Below are experts of layer 7 (counted from 0) of a mixture-of-experts language model. Rows are named router (the router's row for the expert), gate (a neuron's input weights, with its number), up (a neuron's input weights, with its number) and show model dimensions 64-127. Each number is 200 + 40 x the weight over its row's rms, rounded and kept within 0 to 999.
Before each expert's rows: "comes after" lists some tokens at least twice as common just before its tokens as in all text. This comes from a sample of Wikipedia text that the model never trained on. Tokens count by the router's weight.

# expert 100
comes after: " ", "–", ".", "201", "200", " −"
router,144,169,220,130,150,244,229,116,180,194,131,229,241,224,211,194,211,228,152,237,220,164,216,172,212,172,231,205,196,251,202,137,210,273,225,233,203,190,149,226,156,213,181,218,163,200,255,189,262,219,242,147,185,173,197,184,232,227,159,241,160,231,234,221
gate0,211,259,200,156,143,243,184,158,193,234,246,214,262,249,180,231,180,236,225,304,147,182,171,247,250,201,159,263,179,244,212,105,195,238,227,228,221,195,219,138,207,195,194,209,241,237,265,154,240,205,159,123,169,167,316,215,165,263,146,178,216,235,180,223
up0,208,228,219,209,268,221,231,138,256,169,220,286,178,129,192,224,175,160,213,155,171,181,220,196,240,220,174,220,233,150,182,185,148,196,236,185,227,225,266,137,274,223,259,198,232,210,201,147,144,211,234,287,135,166,158,182,270,232,233,162,188,217,179,219
gate1,241,200,215,177,151,239,211,170,257,130,150,196,201,201,219,244,209,219,210,188,203,251,97,162,206,134,170,193,243,254,77,155,239,249,136,113,215,234,229,167,132,209,207,209,228,177,217,171,201,89,252,190,155,135,166,214,228,152,234,247,170,194,165,190
up1,222,236,185,214,144,214,216,205,219,168,214,193,197,219,175,201,244,191,173,152,216,299,92,165,194,169,200,226,214,282,114,175,203,236,141,183,218,231,236,171,138,269,204,239,228,169,218,173,247,106,252,182,147,141,173,185,266,198,241,263,161,167,153,184
gate2,223,219,220,164,231,194,138,233,234,195,198,188,163,208,277,214,183,286,251,222,217,179,229,258,233,252,248,243,197,175,223,137,171,91,204,228,299,234,244,253,140,195,251,233,175,156,239,201,258,237,183,119,177,176,184,200,188,218,185,164,211,240,204,234
up2,226,174,228,237,200,164,164,262,258,206,197,208,186,178,220,236,231,187,176,233,169,166,209,198,206,148,146,187,132,254,160,221,145,319,166,235,186,234,261,229,181,172,160,209,217,244,312,243,195,164,199,192,161,240,157,214,158,179,200,199,254,187,283,173

# expert 186
comes after: " the", " The", "The", " a", "'s", " This"
router,170,222,221,250,213,216,158,92,224,128,213,241,246,150,137,208,182,243,167,162,172,157,211,185,251,188,187,212,167,151,143,181,247,114,245,269,163,182,164,137,255,189,246,205,213,221,177,209,229,184,158,180,145,180,155,224,287,209,191,215,169,240,143,229
gate0,198,209,142,156,211,199,198,173,158,167,199,178,250,240,144,157,221,187,186,310,281,225,173,254,224,217,261,209,170,147,217,125,176,164,223,176,162,273,211,197,243,247,211,180,137,232,209,229,189,139,186,152,162,113,188,156,239,174,248,192,244,223,254,205
up0,203,191,199,160,183,271,193,151,199,168,173,168,196,295,147,140,200,162,151,248,233,254,186,148,175,241,226,203,215,170,156,171,194,153,200,135,136,239,182,169,242,168,295,165,205,213,201,238,234,168,169,155,163,142,160,247,239,129,289,157,227,228,246,199
gate1,175,167,182,277,240,157,170,217,250,188,171,137,198,203,168,193,225,145,222,205,261,275,241,170,234,163,167,178,150,204,183,187,186,172,188,189,207,176,242,198,235,215,162,183,226,167,201,102,187,243,166,153,212,173,233,272,229,211,136,192,240,194,248,281
up1,197,225,243,122,164,233,213,169,160,199,216,137,164,136,234,204,177,204,160,228,92,115,243,139,153,205,178,174,231,226,198,228,226,230,255,183,207,252,213,218,255,167,191,211,244,175,194,228,186,208,257,238,208,268,181,215,212,188,318,174,190,225,183,172
gate2,193,183,245,205,199,219,259,72,180,257,162,231,199,147,148,175,213,194,253,168,182,193,209,194,268,213,214,215,228,197,166,193,204,157,187,176,261,200,217,154,205,223,183,145,162,219,130,222,193,187,206,217,140,141,219,221,171,175,203,161,309,221,209,173
up2,180,156,248,210,176,194,134,275,167,186,226,215,257,204,220,200,183,167,171,235,255,225,150,218,145,218,205,220,161,226,160,215,261,254,244,261,141,257,164,197,207,249,164,263,272,209,270,184,233,201,207,171,158,247,212,195,228,206,135,214,112,227,175,242

# expert 87
comes after: ".", ",", ".\n\n", " due", " after", " years"
router,221,272,162,169,180,246,187,231,223,180,187,247,285,216,255,229,224,219,164,134,234,216,204,170,193,220,129,162,221,224,144,139,171,198,188,198,219,253,256,227,246,230,175,210,249,278,220,193,193,234,180,268,175,241,210,214,230,177,292,209,183,198,149,202
gate0,214,301,200,268,147,172,205,237,200,186,214,260,205,174,161,155,135,247,201,236,217,181,180,175,227,207,207,193,248,206,166,205,155,126,175,252,171,232,238,238,222,189,182,210,238,145,193,192,149,191,293,244,213,197,270,165,163,247,215,163,175,218,166,235
up0,224,156,124,144,233,219,195,146,174,261,214,146,172,172,253,269,212,207,181,161,168,261,189,236,133,206,232,200,231,235,220,200,257,264,209,175,205,178,139,168,197,252,233,137,167,223,274,232,252,211,147,117,203,157,190,176,225,197,220,181,226,246,256,201
gate1,202,191,147,220,199,271,135,206,244,250,173,256,132,240,231,144,197,143,225,154,192,229,213,175,215,202,199,236,214,139,195,156,144,195,235,145,93,165,279,290,188,202,202,220,194,228,228,258,221,253,235,263,214,182,185,176,210,220,284,199,262,235,252,169
up1,258,188,203,223,193,192,199,177,200,114,226,164,271,127,242,188,222,232,239,167,199,278,226,235,138,228,276,241,260,212,233,210,195,216,221,275,191,130,212,245,179,236,167,231,227,274,167,261,230,255,220,238,115,134,206,212,185,207,224,204,180,187,191,167
gate2,243,282,237,216,186,224,226,216,151,179,201,215,178,191,237,163,237,175,172,245,131,187,216,194,238,224,152,221,293,249,226,228,181,91,197,212,245,189,241,197,246,206,112,236,206,149,114,221,194,219,190,164,169,219,220,232,206,229,179,187,233,200,189,202
up2,240,228,170,188,204,247,172,236,159,122,208,218,223,216,163,246,212,255,224,169,209,221,186,164,181,264,199,290,274,197,294,204,205,232,211,240,215,192,152,267,238,217,187,229,183,187,107,185,179,268,184,168,249,169,134,194,218,233,259,190,255,186,199,197

# expert 242
comes after: " the", " of", " to", " by", " The", " from"
router,122,242,146,257,252,155,233,220,232,205,241,162,279,224,138,205,158,245,250,228,247,219,218,212,164,225,195,236,200,189,190,237,196,170,201,228,195,247,201,247,201,238,253,205,162,177,282,170,224,204,193,245,220,155,169,180,178,168,165,236,173,173,196,186
gate0,175,215,214,226,164,99,299,183,92,179,232,264,257,132,210,129,152,228,165,236,229,202,167,213,220,231,214,206,165,222,181,239,173,248,204,217,220,238,248,199,220,202,184,157,138,253,242,185,179,225,180,209,245,203,210,128,170,219,237,198,180,132,105,182
up0,262,161,246,260,228,166,234,135,224,210,213,277,177,155,147,213,170,152,195,240,253,195,216,181,125,192,221,260,220,264,104,249,236,191,151,258,222,172,188,182,195,186,172,136,175,270,186,254,193,246,201,191,214,165,195,237,232,103,190,169,157,185,187,231
gate1,158,209,194,244,299,215,158,192,118,167,219,184,188,186,228,233,193,130,277,169,220,207,197,173,204,225,183,305,296,217,181,225,219,141,198,278,151,234,157,178,175,217,297,150,195,235,167,217,208,230,238,238,183,187,217,230,203,211,209,124,193,185,155,225
up1,229,200,159,214,120,212,167,164,237,262,190,190,240,196,243,268,150,240,162,234,219,189,168,137,179,97,199,141,164,212,216,172,200,261,233,183,238,168,279,218,247,249,73,189,183,185,189,184,221,202,151,179,200,161,218,182,193,204,145,188,244,222,237,204
gate2,240,220,193,243,190,182,183,292,143,136,208,107,248,193,163,183,212,151,181,191,184,246,182,234,208,257,222,139,272,222,169,191,123,170,166,237,195,220,212,184,205,204,267,226,224,186,206,246,182,180,227,296,204,264,281,203,190,84,165,213,248,85,241,216
up2,178,135,223,205,213,150,223,193,261,208,178,151,168,182,179,204,182,156,264,266,205,138,232,223,242,169,202,196,292,200,209,217,260,221,177,160,213,188,138,152,139,201,297,199,253,201,140,173,216,226,261,150,130,187,231,217,195,197,162,210,150,46,139,167

# expert 159
comes after: " ", "|", "201", "200", "199", "202"
router,171,206,156,204,118,244,230,193,154,179,158,278,259,233,203,166,177,243,162,241,228,167,240,181,176,227,167,252,199,156,208,170,171,230,175,226,215,225,145,213,175,183,263,234,145,229,176,185,250,195,248,165,146,240,168,218,216,247,189,227,159,146,207,270
gate0,243,225,183,134,216,156,199,174,187,213,201,219,216,265,100,201,212,191,239,187,176,246,165,209,171,283,209,215,207,222,208,206,191,229,211,218,115,189,197,204,166,197,207,168,182,250,194,222,183,304,253,208,235,285,197,198,177,256,222,186,128,115,99,218
up0,210,191,155,196,149,238,173,165,208,210,229,212,209,138,239,310,222,228,132,192,195,168,220,208,222,56,190,194,164,210,197,217,223,216,216,189,198,206,225,163,205,202,120,196,255,171,206,250,200,133,229,209,162,157,233,191,177,132,135,216,276,277,206,167
gate1,226,242,174,285,142,244,236,269,262,172,207,115,233,192,240,266,154,218,217,217,251,204,204,270,214,244,190,222,161,188,160,186,213,190,203,138,109,177,223,137,215,285,232,286,168,223,155,197,205,163,193,180,167,250,241,222,226,165,168,174,211,207,132,226
up1,251,179,154,269,151,140,230,227,269,174,189,168,225,160,220,192,184,218,190,192,164,120,151,191,241,140,207,152,170,175,227,175,293,185,232,235,162,194,194,215,253,217,142,267,182,184,238,211,230,180,298,184,151,143,209,239,150,188,183,179,160,213,206,247
gate2,229,238,289,182,275,187,229,210,148,143,203,237,165,244,144,136,264,183,228,213,216,234,225,193,199,196,216,271,177,206,165,175,193,121,157,166,155,221,183,138,216,239,151,241,205,94,257,212,181,176,221,244,292,170,139,212,223,164,211,216,198,189,151,182
up2,181,194,168,250,166,237,152,249,232,244,227,174,119,182,170,173,159,268,238,273,194,199,155,179,275,200,213,210,122,239,202,255,169,235,222,156,197,205,220,176,216,220,191,206,213,196,120,152,273,221,215,185,243,239,260,198,249,180,205,138,179,212,177,200

# expert 107
comes after: " the", " a", " his", "'s", " an", "=="
router,212,152,220,175,165,243,141,120,157,160,194,222,231,150,166,196,247,186,293,199,142,157,179,189,279,208,189,202,150,97,123,122,235,183,216,136,170,176,192,134,233,124,216,179,239,257,209,241,226,183,208,224,139,227,208,195,250,274,206,196,228,189,157,202
gate0,141,221,150,223,254,262,248,149,258,194,251,264,265,188,194,167,262,124,200,176,181,244,179,244,237,212,204,197,172,128,142,155,246,170,173,186,240,183,257,184,172,244,253,199,200,194,155,221,235,121,234,169,171,210,209,177,194,199,278,269,244,210,135,189
up0,170,245,167,221,201,166,232,154,183,176,213,273,178,295,258,205,244,249,130,175,172,238,226,143,157,203,215,221,190,244,160,234,216,204,186,153,57,166,232,220,203,226,223,135,205,158,179,236,196,212,223,209,168,253,208,241,323,153,212,273,221,187,219,158
gate1,184,210,215,91,249,225,140,267,238,166,180,172,223,242,193,157,257,149,194,173,223,208,255,215,141,254,221,132,282,210,227,238,189,202,215,145,179,173,184,175,230,218,136,211,221,206,168,216,224,206,280,249,210,202,140,166,176,180,194,169,228,195,177,204
up1,219,164,192,283,179,198,185,234,176,241,210,232,256,128,160,206,131,236,140,185,221,200,125,197,189,161,179,304,207,176,152,139,180,266,197,272,170,270,195,198,159,169,228,190,169,174,239,157,181,156,181,197,196,201,189,178,158,226,179,171,175,201,228,175
gate2,169,154,173,210,112,155,183,253,215,193,124,236,188,211,240,271,174,170,190,179,161,261,238,192,207,245,147,237,186,217,225,228,226,223,155,181,184,159,254,231,188,79,196,186,191,225,242,171,256,115,244,167,202,216,194,105,126,200,270,241,152,183,193,231
up2,243,145,227,214,263,202,219,196,143,197,176,265,180,142,180,188,253,162,182,173,205,163,180,253,203,115,219,151,203,144,197,286,151,215,218,291,188,162,234,187,149,191,204,221,194,245,141,195,145,253,174,214,219,245,220,206,230,194,250,236,162,285,223,201

# expert 248
comes after: " ", "201", "202", "200", "199", "–"
router,181,178,211,246,160,267,268,162,197,225,157,197,176,217,172,198,202,196,146,182,238,118,240,160,156,243,185,172,249,157,190,266,241,270,218,170,132,199,143,179,240,194,183,254,211,161,266,157,283,201,249,215,149,226,159,168,178,199,136,246,130,235,247,223
gate0,262,235,219,148,165,250,200,174,214,208,223,224,202,179,176,127,202,269,231,149,298,131,132,219,224,267,141,155,166,183,166,239,172,233,222,165,189,211,230,237,212,229,192,231,204,197,321,186,171,128,281,202,129,192,191,228,179,151,180,114,213,239,174,235
up0,274,210,172,147,175,260,170,170,242,250,201,221,162,175,157,126,201,278,202,136,293,147,166,235,212,234,162,171,207,153,161,265,210,245,227,184,156,221,244,190,195,178,179,218,221,192,279,160,185,179,244,195,132,248,157,249,193,148,162,129,201,235,180,250
gate1,184,252,249,199,208,172,250,248,202,239,176,189,178,255,256,192,188,184,216,158,214,179,179,208,139,166,234,192,202,135,222,289,199,208,189,159,166,225,190,215,259,246,206,147,230,229,233,140,199,165,177,186,229,202,167,195,222,226,267,119,167,265,256,219
up1,235,222,188,163,172,195,200,183,197,166,262,151,233,116,130,194,169,203,223,279,218,170,216,124,206,281,192,188,107,222,197,122,197,204,183,252,262,156,164,189,236,205,187,237,178,128,200,242,177,210,225,210,212,213,236,190,199,182,147,251,190,175,138,245
gate2,249,186,144,218,197,284,153,226,185,241,220,229,350,186,152,186,221,210,178,159,208,189,227,204,235,207,154,201,246,101,243,181,230,211,259,170,193,160,271,218,275,191,124,189,211,250,130,159,234,171,241,220,252,263,217,237,98,232,159,240,145,198,181,177
up2,171,223,233,234,227,144,238,190,186,214,170,131,84,253,207,186,211,175,223,250,152,171,198,182,152,206,223,202,127,254,163,171,212,163,177,171,245,184,148,159,167,274,209,191,215,121,235,240,198,198,124,181,217,143,211,165,292,160,294,161,218,240,241,218